Below are experts of layer 2 (counted from 0) of a mixture-of-experts language model. Rows are named up (a neuron's input weights, with its number), down (a neuron's output weights, with its number) and show model dimensions 64-127. Each number is 500 + 25 x the weight over its row's rms, rounded and kept within 0 to 999. Numbers have three digits each.
Before each expert's rows: "gets" lists some tokens that make up at least twice as much of what it gets as of all text. This comes from a sample of Wikipedia text that the model never trained on. Tokens count by the router's weight.

# expert 145
gets: " is", " was", "2", " E", "1", "5"
up0:496485434499495505508514502515487506537530478488498476483508477514458530535501530474511517498521481547483488486531537484518498519552500473494463501474507482466477515484481493518518491503514491
down0:502562485488532490520540528512462516484519469486453479463502512517508538468466470499505489494518435470505513503523453528517506504507506516492529511493460503536519501500490472527464504493465517
up1:516473536473520492502508542528523504476464518503459510517503491522480481534454489472534555499483521523504514494539502490491529492504532476531466476458502508479469537520515476540497513501495499
down1:467525492495459534475502485540534522518511454490504533495525480522529516522507481486505541520493503519505472477489515527531468454507572497526476508495484466508492470493496455465510508475541505

# expert 157
gets: "t", ",", " T", "3", " to", "et"
up0:463513502500495476527463524471485467503481484463496506513474473533495538525486483529483512507485507468510495546507500520455465500499548473497496485502515500445507515465491516482497497545485492
down0:528503471477487484512507485516484507550498496495532497532498503489504453428492512503492485505489478495512469505517430497467465485519528523526528506530489521494464495472527533533491561477532468
up1:522540560511485493489470481480557478513526531468474496499539499519526538500452477519498456468549520495478530510477509532521478542489520482515540506483537531521511494509510496500503493523519497
down1:482498497472478523502498496494467515492466469502479530507552437528491500503506500502497526469497504511481489513433517464494508476457510505512520491497503493496489473526521514501493525478444491

# expert 52
gets: " States", " York", " California", " American", " England", " Texas"
up0:483484488488501514449486493515483519473477528493492556506499499447487483519487473515517510488508473509502500458531537532515511489480519502438524486515530533508526481528515488497549550516471482
down0:460500518521526517454457515484491474453521523489517528492491505499465505484482466508513537509527530516506528471514467526512545456497445491458546494527489549481550472501482493510502489527477504
up1:468516521521493539459534486514508549542529539472530537487511511492516548538496500499518504485487480527482511507536536461484495492523559485514530506492517501510495517520514493477503490498532475
down1:472487476488511497495509518496498449497507498441497510484455521474469475460530479533479461488492499486491500492482523475470470508454518529478508524489499519480492531505481569545501520509474514

# expert 88
gets: " |", ";", ":", ");", " –", " /"
up0:527473529474518513472542514515538501475497505522538480550507513501521490478486502470496458486462568498520469477501488556519473507483500473519509520484504491488521490512502502506508438488527511
down0:512517456500511453485497498460447499492510504528468524484474484540520517487505458512451524523497524481504501511435514515467534492520533525468442484504486507514441505492461523478522505484520495
up1:511478532472521509486476531526501571522460552479505507500482502497493523498512513522515509487488470457494507507476506533509491463492507509582495491501471478497492516491499471493499462459498462
down1:500508467516525558509518511492520538507533503525517520542500502483482514510505476480483495551438488449472509492515494500544482482515467492484493475517508465500487509519468511526465514487497514

# expert 171
gets: "5", "6", "9", "8", "4", "7"
up0:507453510487479508437521477477517503493468499491520497459491477525498528511455511551478541464514517526542504494512518497444464518486492556505457471492484487512508465512488510510484522513487460
down0:549530475462515485561500514483535531495443484444500540509486507488505542523512502512519521499527518492528508486508472510535529502485479479491493507499469500505502452536496467482512507517479513
up1:480546468517498510449523521554502485470472460507455512477507509486497474462514512534531467512481503502510511526527489496543519531474510469528512489488485516486475493502487521540527445518505536
down1:496499491490479526532513512480471498496510482531441493490471488504510494465494504514465464518529463477485497447558510508519442503471530487475501461476475464525524493495515494498485436520491515

# expert 94
gets: " ", " F", " W", " S", " P", " L"
up0:529496450525496518466518465495485488519529485472523510436531467493558488514517502516538556454472491509520474540496480498513499523487474533499437492505491501515501463445494500492535479499495506
down0:478498510493513477551494533503466493496501532468510496531504534538514489517511486479463506505548503446494488495519531477444488478500509523525479540555535477478469538496524505489509453491521500
up1:505494501534437469496537489496520511529472525507551534499523536486492519484515510493475514505458468522512502513535502495509494499494504474517467545439503474538481500449476480513539490535493496
down1:484512519516502491490508524483496429547499486480507472494531483534501447506569517531516512504526466535518469488513502503450497500530491512468475514472454506496510515527491496539474537497526489

# expert 60
gets: " United", " New", " p", " F", " North", "e"
up0:499514494521483460470516505502546489527523505530495470551519487508508527499487498486515466491501533445512490453497515548515506461496496500513509505531512483482529487472458521450510508468502518
down0:524468511471515454459468514523470496492454465521519477489506472541470521494477508519469507512484510471468501483521442465508524494559511477499474513510507514488521513503491465458503493508443496
up1:519487528514507548510478486516472489481496478534524483499505484494564495480481501519461510472479518496559525515521530504545481488473504495542472488524519513492515514485497479493490480490463567
down1:500507511471493513490521507574514533514491476505454506538450520492527520497513510524514526478495506494501510499509519517505504443491476489533505504533522490444492515479509531491554521497539522

# expert 48
gets: " |", ";", ":", ");", "|", " election"
up0:521509462476482434473544485522498479489439520450486484525511554483528528475500525449522502499518489465517480540509527474521514497487505458485481502514500507514490480492512491510492529489528524
down0:511506533522475508477441582525502479438499491496453487529546527494503512538514506475513473532500477474508483503515500470495521506532531471487503560510495507499472516523556484514516486478477487
up1:480516500524492492512534501509493486557441518476484478501479508487469519499479511492501514473484514525479460501474452517501465554509504503505452535502445514492461514527518516496497522538489507
down1:506493510496510521478498509483552494478510537490507527524515523515484465481503513497486526461483530458529499512538510481473484509512440559464541480492502507484510481486522504500535470493464527

# expert 150
gets: "e", "\n", "a", "ate", "o", "es"
up0:508495580525510500504539517466516484510502511506475515506507475518464487485471487462515558532484487472485511483546531528522497553482470489489512497527483502498475522489554485475540486545527504
down0:442459516443509520504461504494523522502478535509552488557499524467533494523494506496474487488507521516528507472498455526491422476487511564541511479501477500499507490475489511496514501556464511
up1:516524544475462510519475495533439496456490483530499514534515508466488507501480491529491507485477506496499530486490497488508462534481480502524501508481477508476484492512492483531496520512479492
down1:502500487525511486470515427504496479501496528487486502468553532516495520530535510451518503504504502479507477483546505496508498511552516473534500519551461492497520456498507539532463506486495494

# expert 184
gets: "che", "te", "e", "ine", "i", "ga"
up0:470505490525497490542514488491508547460484506505528521500498481497518495462504516519516528446492535485490507521514493508483514481522528482507483544462563499494481531495504500505462514501544518
down0:527483488499515481493493549478504468527529491471482516491458492511546510471504482481473519507487524551479486515550507483502536556490477490516509528501484528466504490488474543521488495513511544
up1:493507515485510468482488491498516516492518468489524486488531516512450492468534523498470519531500526498489521502501444484516509447499542442531499491501504501540460491517490466520492497493511503
down1:501501467468513502532437522502502489509492448484481498514487457535485530496510527474505462495475491528482481496523503516524481487523517515517489486535471534518507493492490468488525483518531510

# expert 191
gets: "s", "ers", "es", "ins", "des", "les"
up0:499512512506531479536496527483479517493457494454489534461474529512523537544532483509487528499448495511505543425490518490548486516493580497509522483530504542471486503476513477504514505499509522
down0:512499550498466514496548472475494485532515519515521522449506507462504520499526520518540566457488480504512506505492474459454525537485473463491543523512496488488485533480521495539548514514544498
up1:533518518496487523485471464523486518465497508488516504485524498521502529546471540488504460495514526475450523462505467514492487511486522483482498538509463488520482513526516444481517483502468483
down1:505491461453505522482495524520487476553526529526520477506528548519486503470535526495499509505529479501484487505465502506453501504511522495512467536519526512529488458468525519464482506529514476

# expert 81
gets: ".", " K", ")", " M", " St", " N"
up0:505479526544502499492506524474465513505513527560473519525492497447486457480475477526503490496464518500513508486494487525521534431470519524541500518471516507553475452511478506518516496531511505
down0:484497524576515543488519522472505479485489521539513487493503510502509483511512529516519489539485463560479535506510470491468519435519480485521520473477509474513497463517457504508496458498509568
up1:491487496531481498471528511481511510508552519502501492510500505506461527498503529508476510485529554509452496488498437497561486472497483496517477498462502493521522476531533528542490487447485495
down1:542489514500483520502570544542530484479518539497536521483491469493478471523538507482486515453498479501544462518465458478504509511529497465480499500521492484535535489495522499542510502473546484

# expert 34
gets: ",", " and", "),", "\",", ";"
up0:531528499551480540477490484510532510469458503492521550510518510516484526457515524487512563465497505485464493528505495477482483468532533498515457510489537483504492534503528504535516496480497474
down0:526520511488513491488486533527522542484470504502492441478479515486572533458502483474458520486510491541451478520536496456516537470466508477484460488428496517481515501518492448475486495448501496
up1:536486455493502510457507495521546506508472517476497515466520481459455490499505497549558501499486519519493494515444525525505505485508535489506509499509505502482532529510521468490515462497489459
down1:504493515534471478512532455527454463477504496438482494480541486513521493472512506515518511534476490495511511538559501471481534494496466521505458537529506509488550510506520499504513526458489518

# expert 18
gets: " with", " for", " as", " on", " and", " to"
up0:517485442483514538491451500543489502471524497480490508503511496502498518485500517509444561431550524505501497489550504530482497465488460494472509555519506446519514505496464480492485454513493525
down0:488545502505512476503454538525461533494477474473531516473519488475489506534484457514466506486502487512464522516520520487488531508548491449515480497484518551513504454513514460525515512539522446
up1:496497449505501475497495480477511477466524533512431487483526496494506512554503481545471494520485464479502486466485499469520551514507509502525480513498490510546548481499524502518490511488499510
down1:477479486475524481465492535457518449521536473479507484533549506470484483477488541517529516452509487462486481505568487530513491505501489505491498512482492553513518490521466503459460499503488535

# expert 30
gets: "e", "on", "min", "do", "el", "al"
up0:515510488542529525449502488535464480486515512484501512455468523461498548470520542508511504511474525477469487491471493488484486521474487488495457507510509491475515553544478416468483514499497491
down0:501510522492519495512531488500508460513456504467457493513502436499457489517536505477508500510462488498518487517526523499504472501513513486504511488506512479455517522455491555522488504527483510
up1:504506497494540498498536517514541518523478500554518491491495477476464505516490467508506498500520539507557539524484556481526494537502526484499473535560499506510474522499514490478504553534511519
down1:474499476503528463525482472487458479595494497507527513542518483497478481519543533478503462551480510515469492480504468490506515530479504495547490487471495506538488507485514491496483504461490511

# expert 121
gets: "\n", "==", "Career", " Family", " Country", " Goals"
up0:491511478479515501501485506519518527531537516533500506499524511524484478462506489438457528493493495499499496528493553513489492529519520474516483463508513495493523486481456481505499498478490463
down0:518527463490478558484487495510501526469497526504475484496520482476504500491459556504534499488503529480520500513505541506471515541491496415496470502540549537495507466463472475515491502510448503
up1:462468515495487524482537526506508529533478522530555487468518500513502490519522514485493509542489476467495480461521483499492491479549508500498478480512489526507519483529507427479459466538538541
down1:502518491510477518530487517570536503499518497443506485513478486492512523463481464474495499489522472525498502517500499521530515474496466512455546490514501475504514468476485497485448457493511506

# expert 100
gets: "t", "d", "s", "v", "k", "p"
up0:524482568486534503483474529523489487497577508481472501526481504476501516490500525476491503488497534465465516481501475509568525527483480481527492487440506498449511514485532522478498475505484491
down0:525537491458506541550507554509459502496483524467513499526528467491489510482537495484478469516486501480505504494523474513490457484495486530487539548492525498461479506529498515466523533460486536
up1:483491502494477507506466458482529520504471477530488510506513492449518510502527525526512456540564520533468521503527434492529484527488554506475478543478507507504490520490467507503535457492496539
down1:478484500474489495482490479525511478497531470465461514448530523530483470542494524477519438504472471523534511454508549498500529520496508487510483535470480494474471482462498517478515513517480540

# expert 41
gets: "D", "B", "R", "S", "M", "P"
up0:464496500535455502536544499514510522500494516472485475464520517510520474484505495489507491522483477473564528458520457503518515497517497509524493503463482537466483467475484533544505521506516489
down0:502506481490512475477548479513472471450481486513513507504456493520496533495529493503499489488481518520480505466491519493534516504513483505466488496519516499487512450499507510483528538498557481
up1:480516494490496518460525513456500541518489525507526498513542496455469512520528465515457539519544496508498499473518511494503478517482501443489503492489508481463447485477512516481477493479544498
down1:487523484479466480479478527525489486511529502496505482477529477522482474511439493461501547483503551473496439480484482513504491526552544536505509510496511524514467490477542493487492495505534492

# expert 10
gets: " and", " as", " or", " but", " &", " to"
up0:505465480545494561511479484498547473503519465547474493512472456504492510470526511486497537469519487434467483502478493530515515470503538487480511496490497515501442535498493518517517460529527474
down0:475511538513468484467495524502508484515541513457489442497489558494521485527514524498493539488477537475512512475498516498473484459524450494482466510521472512517534480507523499460514509515513496
up1:499536521513470470491510415500486485514477469545533487493546506506484511522524490518467493509488474522515466477481493500505491500476510503515495471504510531447488530477543544522518500504469509
down1:498496449483467488519547481499473504487449498515473493527509517503543534502458501511481508488522501482486471480528481480474515519533554499458517484483494471501479537504499514504527548528485534

# expert 16
gets: " |", " Votes", " Length", " Date", " Apps", " Final"
up0:503520487504482503548480517529511491496492516520480510497487484536474482520514487522525497487411484458502525460494455494503522476498478495478505520488522457457535490533482446526503558479460496
down0:513490534489486488493511562505514477554517509483514482504470462503508506529485484480511550521521469504526536495442493477495512494519511474500478429469488542502539488464528456506451477456537511
up1:502487546484482484484521520489516497471467509489518495548542538474480503516488516450548519537475527486473496501518475501486462440494459448494509481471490501419464480509490517496515515504478498
down1:480515501500511505447527488489520485466519478479462480511529484520504508483524499490512498502560507572507465466538520498519511429472495488501553474473488470501468451524525538476510480481491512

# expert 112
gets: "ri", "man", "li", "or", "ham", "5"
up0:497455526534495477520518544528506515521529517501508519496519508504510527501488493502453459495482494466465484499458476534492523493524482521482498479484530474518547567475483542516533511505507484
down0:479510589494480477497480477508525510490497501483490529498482488519467480513515496503477507466543489492508484518536497496496528471457504490474496510516533468526505492484504497485493519489494494
up1:525499473534491500531501496477524519483476491494480479501516497492484530488524473477499501487457477492507472538500480479484534502496492477495501557526488500487493460509492477540477530477498517
down1:482483489439514528512545490480482464493519476531500490515463499490500526525533458485505502474535527479487515522498435533478501475497514498466473494482479539516506563496529450518497524489495509

# expert 165
gets: "er", "o", "i", "r", "ir", "ro"
up0:510515526503516530505511480496464483533546496472482483506476492458498531510533516492514499458537474527463500538537481510478452513533580523534481545473505533437478517491466534513515485483491522
down0:520473540467490516490486478594489484462474491451523476502512508494495505480461513512492438490492541510492540535486557506498499511465486495526470497521549490494535479485496483514497502515496516
up1:519484531472486553480495505515494552511507500546475560503485531508491493490496503460530524520458496529505505536519469518505466517453504480479485538512471479501482483522475508503464450484502532
down1:540546483472465497504538482458484496480486478481474473505513517497534494525523498497518518466522508516485539483507507471489493480525484504501503494501535493492482529482510504527535506497470469

# expert 53
gets: ")", "),", ").", "\"", ".", "}"
up0:521506468521524512499472455533527492505536513490524526493483538507509501483486560464497502518503474520533512487461516546534502528463533467496526492474443505528514530514493478506559498510478528
down0:468509494495517483477499470502521523476512494467522469556534497504503493488510485531460505459498548496492475501492524517512507543477532513514455517501476500470508500478513467542493482467540478
up1:506521493506495462519473495485509515500521490532518476507497511559480530475459497515487468542481502466510487508474514489505484490536476471481527475490510497469494523483489509542474489490425570
down1:431488501491504503501512534496495489502529518527543494520510530497545510507483492494494493512498465499490569522545487476476551494514461540517512479474493531470498492541505494517504535492505530

# expert 114
gets: "d", "t", "7", " T", "k", "at"
up0:471497534512504514517495492503492515504493485486527506518498516470514519511565481528506515534555506485496486502489477487517482509492519470462503534483504491531526512524483491471495486529520482
down0:539484494472502487477486455499511479470503546558502496465488499503498481468456493466458497467466485484504492521480521447494531539488567479507496515511521520502488534483497486486524522472491524
up1:531505468475517536494497482473519511539480471499475530512525482480562544531533544485520502504488449476489474488500487484505497504463511526501536509521476464463488512498470511450503528527451489
down1:525516434493515509524484481543498485516543505517505516474492495431452517526432478516495488489486495481485519517523508491507534510531496486511478490519484495486504481519496466475475464508528501

# expert 119
gets: " to", " for", " by", " with", " from", " not"
up0:528472518498522479482478526494519522488487470500490528512502528542488530479444497520483482500516528520486502506500499558467490506494496490447495514495462443504477532563475479494530479522521441
down0:510501494512549497516494489512535507522485479535503547505495483507476528502458520535485497463469479494499471483533522483520532515499511475495443505507456496535443503522528460516486553449498539
up1:518466484449469548527499506568496494501510522490459492488521466457497483518537476462478504459489497462496456550490495521483491490523505513536479535504525515528471514540493469485498527512438501
down1:517502562487503475403475493511520504462498492455503514485532497493474459498482486477485505511506495501441488503446480523484536494528467495485520526459465492548499485472569509536543511502503472

# expert 0
gets: "1", "0", "2", "9", "8", "6"
up0:534494470489491486529473457461497491529486471478452506500480474450530536481484507513463505512483501518502506508529521525498528460468510502493474475495482565497528512502554521490498480510491475
down0:481468477483477513490499530495497513505519501507516450536496521480509497470530462529573499500508492513516515504496454512507534506504451497478534517511498551515444494530464489527502550528516523
up1:494504492504527522530551519474525535493480469489528514498491504478490461551532591499493529510492512513497477534459472481501555518525492528504519452504499490521490492480503494529530507520515477
down1:491466528492493477489473505485531495481538531489518506531531494461493466500516546507530491503520515496477521517471440494518556525517479438479521532511548505491466509438483494489480506519485489

# expert 67
gets: "m", " |", ".", "men", ",", "r"
up0:503510520539505490503517509508494475530522508532493539443504492510480529564555514500489498477448499488537451520512488507531480530489481508495493529551511454519508515472470457511477514558504467
down0:466505485492499513487474447492517495527517533528475522549486476521529492493503518501498454464468487478490545479489495485499456494499468514482455513515492487531508468546539513502448504478516465
up1:509491480473506467481567505510495497568491484517535483518551504463532555480497451526480536516508503479509495523496459510497491523485508497456513504480498481507492485516520531525537502524523495
down1:508540506471514505520510472507471530472472505514528486486529470442466482511494499471572513506483527545506490465455585531474501511526481523489530532558512493472498500493482505539512515507521510

# expert 107
gets: " ", "2", "0", "9", "1", "im"
up0:506468483539498480495528487513488504444539472503433491533469455501491546459517486484501487491539536538462539494484514522498501502500493510509496487523485501500474498449488480507482506487513511
down0:513536488459468518508508544507505500455490480514506486544483529485476489509469493484479474498443517468502474475547481509519489464465509539510471504503503503494546512508521528497518501474460502
up1:506521473529511499512551508515521483516516528470547495547480523509499497459527484508506520495484481525457532477514507506497536512491523532472490503500522494458436480550481519502490473491488495
down1:505537538510516518518486526502520481486448502463531516533506506511491473460502508552485501472462478464533509484478507499506527478495508525475489496488511480434495473517485508481511508447530463

# expert 158
gets: " I", "I", " II", " V", " B", " M"
up0:541511511478502491534535483470512470500546496509467477499490489513446480477479512545532485505507452433479471518477471498493524466496518441489511504503460492495514564490504506461500503512498485
down0:513526445512542521475533491501523493488490473519496546501536463531495505461502514513527493517530491518502461506463524485488550453532494419523530529531473530491493514536495506481545441488512491
up1:520535540554497506504486478501535500519506507515525519504509507486469465523509465509443534487519470463495505522568489537491465476535501494480504493512490443515493531509488494523514480509478513
down1:565481481506539532525485460529505488512518534508481484450510513518494485533501498451483500462497478484472498502493514466495504511536473484479497451522459494484521525517493490515472460517490519

# expert 143
gets: " |", "\"", ")", "),", "\",", ";"
up0:522513535479518508447515482480477508467463417486517532499478459514517489476474465548508499517482507492512514490481475517500500499484542529479526511504502490503482515507494526483479471472510508
down0:509503507490514539505519503504477489499527522503482513510507516499469454492532556480486510516489527497495480501495525491491486499489486563497521496523485493518498485514527507504488555490484529
up1:479483459513516480546498483485467483490521502518500501501480502497447535515464511444545528512546506512476501494497509522470510482538522514491495530489525481546506471506473487497446486487477541
down1:499494492523487475472539545529504530508508484511507519506479484504506439543502482510472511545475509508509498454474484522526493475521501510502475475459500499468457467497505488480466519439536464

# expert 4
gets: "5", "4", "6", "7", "8", "3"
up0:533498470524435497504473463480503526541467496507531467499494490506487497484520490531502464516513537512534500477489457471502518485477488535494514502477481492478495525466484533508440553492469481
down0:477477510464494537478501488473504512521529524516477476506528485515469501472480488567524532491482490492491489492584524539512465492506508450548503489519498475479506470512450492469487477490490527
up1:479531480504503501526488489498539518476535532480518532487502565489496511478523539499519491519468470539453489526496510490515524487526513465479508505518483482470528506557480523549533519473526488
down1:510487505529503458489501501512519494515518474510556503515479514521471553524483527520498488460530499502521488524522471504518482550578524520479435485452488518538487484485479506506498530487483498

# expert 102
gets: "M", " M", "P", "S", " P", "K"
up0:472484502511503525502492473509482534521497504487505461511475499506518489466513538521528451493510553458489469511445530487494495474511484475490481488485501497481461487472552487507496550498467521
down0:499488509494556513527507482521501532546452528476512499502476470509531513495506513522501502483493524491489478489514556487513508478530487507518489474508538469468494463442507498527513534498480476
up1:544527502470515521491510492497504465476511538504551480510495520482498518515497486448522506493505466518480513477515521551514518451504511482486490510488532506510507492495524539509456500534453499
down1:530505524494477471498498495531513516507474449498555522478521538449502475531497489477502534525513523502500516493521466516489516516505484559532505531511485469493522491479533503513534488488489482

# expert 80
gets: "s", "es", "ers", "ities", " States", "ions"
up0:517557495508490492485522481514573480461519441482456523489508496510519503494508482512500485530459521562489475514457469508461531483485507494504484484511509500503502446473476501554477537520502531
down0:482543477500505475484512482483516494463519490468481518452527519507472488512485426502500506456514466485440510503460540511469515505469495480500520504506463443499488501490460487523520480508468468
up1:504521503556483498512498526509481488504498526494451523491469479471490525519473522515461536489457552495533489456502458490520489493474468512504510533489509552503467508519497468540482492435513526
down1:543527494480507502475547506522508473514539495508496533469517490473464518530475505492468497462507530496503477530473455491501486547498493493498509537513450485504509480522511466524493501560479490

# expert 179
gets: " season", " part", " example", " League", " However", " following"
up0:491482457555499451459491495517522467494494481487477510484494515511532493494504530485521473455464510511498495525458540516482491539498508487493510479493486486500464512472476495529515501522508534
down0:501537497478483508517532520544501511522531470527527506479504483542531511566510499485555489525439515483511510520470514468506455515502548517489474497501442523491487502508504460486495489473485476
up1:559511524512502504461502508500502483518476486468494527509504487496516556504527552483463483487484544577537525511502496486507531481464509503521484533493520446532501482502510496496485502493500521
down1:528526537507476504515499498457520496505500517529481439488488513502489550514533506476538493489491502512536533514495482482544501560458489516499461495520489485496548495487522505525458469525505477

# expert 77
gets: "2", "1", " was", " is", " W", " S"
up0:480495484462482524502532483490439504551493537548505471513512495443466497489507527469469533518522513490464501465476473463513518536509503517516521511504525488510526474508478523526504477477502542
down0:467506558512546490499539493497510539489507486470494443468508489470527517502504517518467538527453508507452451493495461483506458516507466466535484498550501473506468456483504551479528494493553528
up1:497513487518467561526513535476488495534529536528533503503481507477499467480477478508520528515495510469496474530500464458510506511519492530520494438502445511498485513493499520528508537513468522
down1:483521477513542462526523529507491512496481522499443449517509499530494505488476498502477454476495487496479509522480517462510475523509496501523481498477531514505474533442510514515496505484517524

# expert 78
gets: "s", "S", " S", " its", " they", "es"
up0:465515502505467507522504462486472499556498509467512503495526522484516518463491488493518498499525529552445504530498521518482484555506518493479494446523515538504519520482455481520464463519464498
down0:457517493514533500468463540507515496470451493503520511487514509509502523514499489535468482532472475547525500495477517462485496493507487520515482480542471556501503521508471499503539467502502483
up1:513483475463520466513449552472525505468529493505511488487526498520481498497517510467509526487505514474475512486521494526486539454537476480501446506457474494479544493492471475498477521482463519
down1:523501557502505469481509491532479518509492492498501498534475522518523517512503538553526470516514492515515523516479493461445494475514521493439518466545495514447529494538524496467521539474527524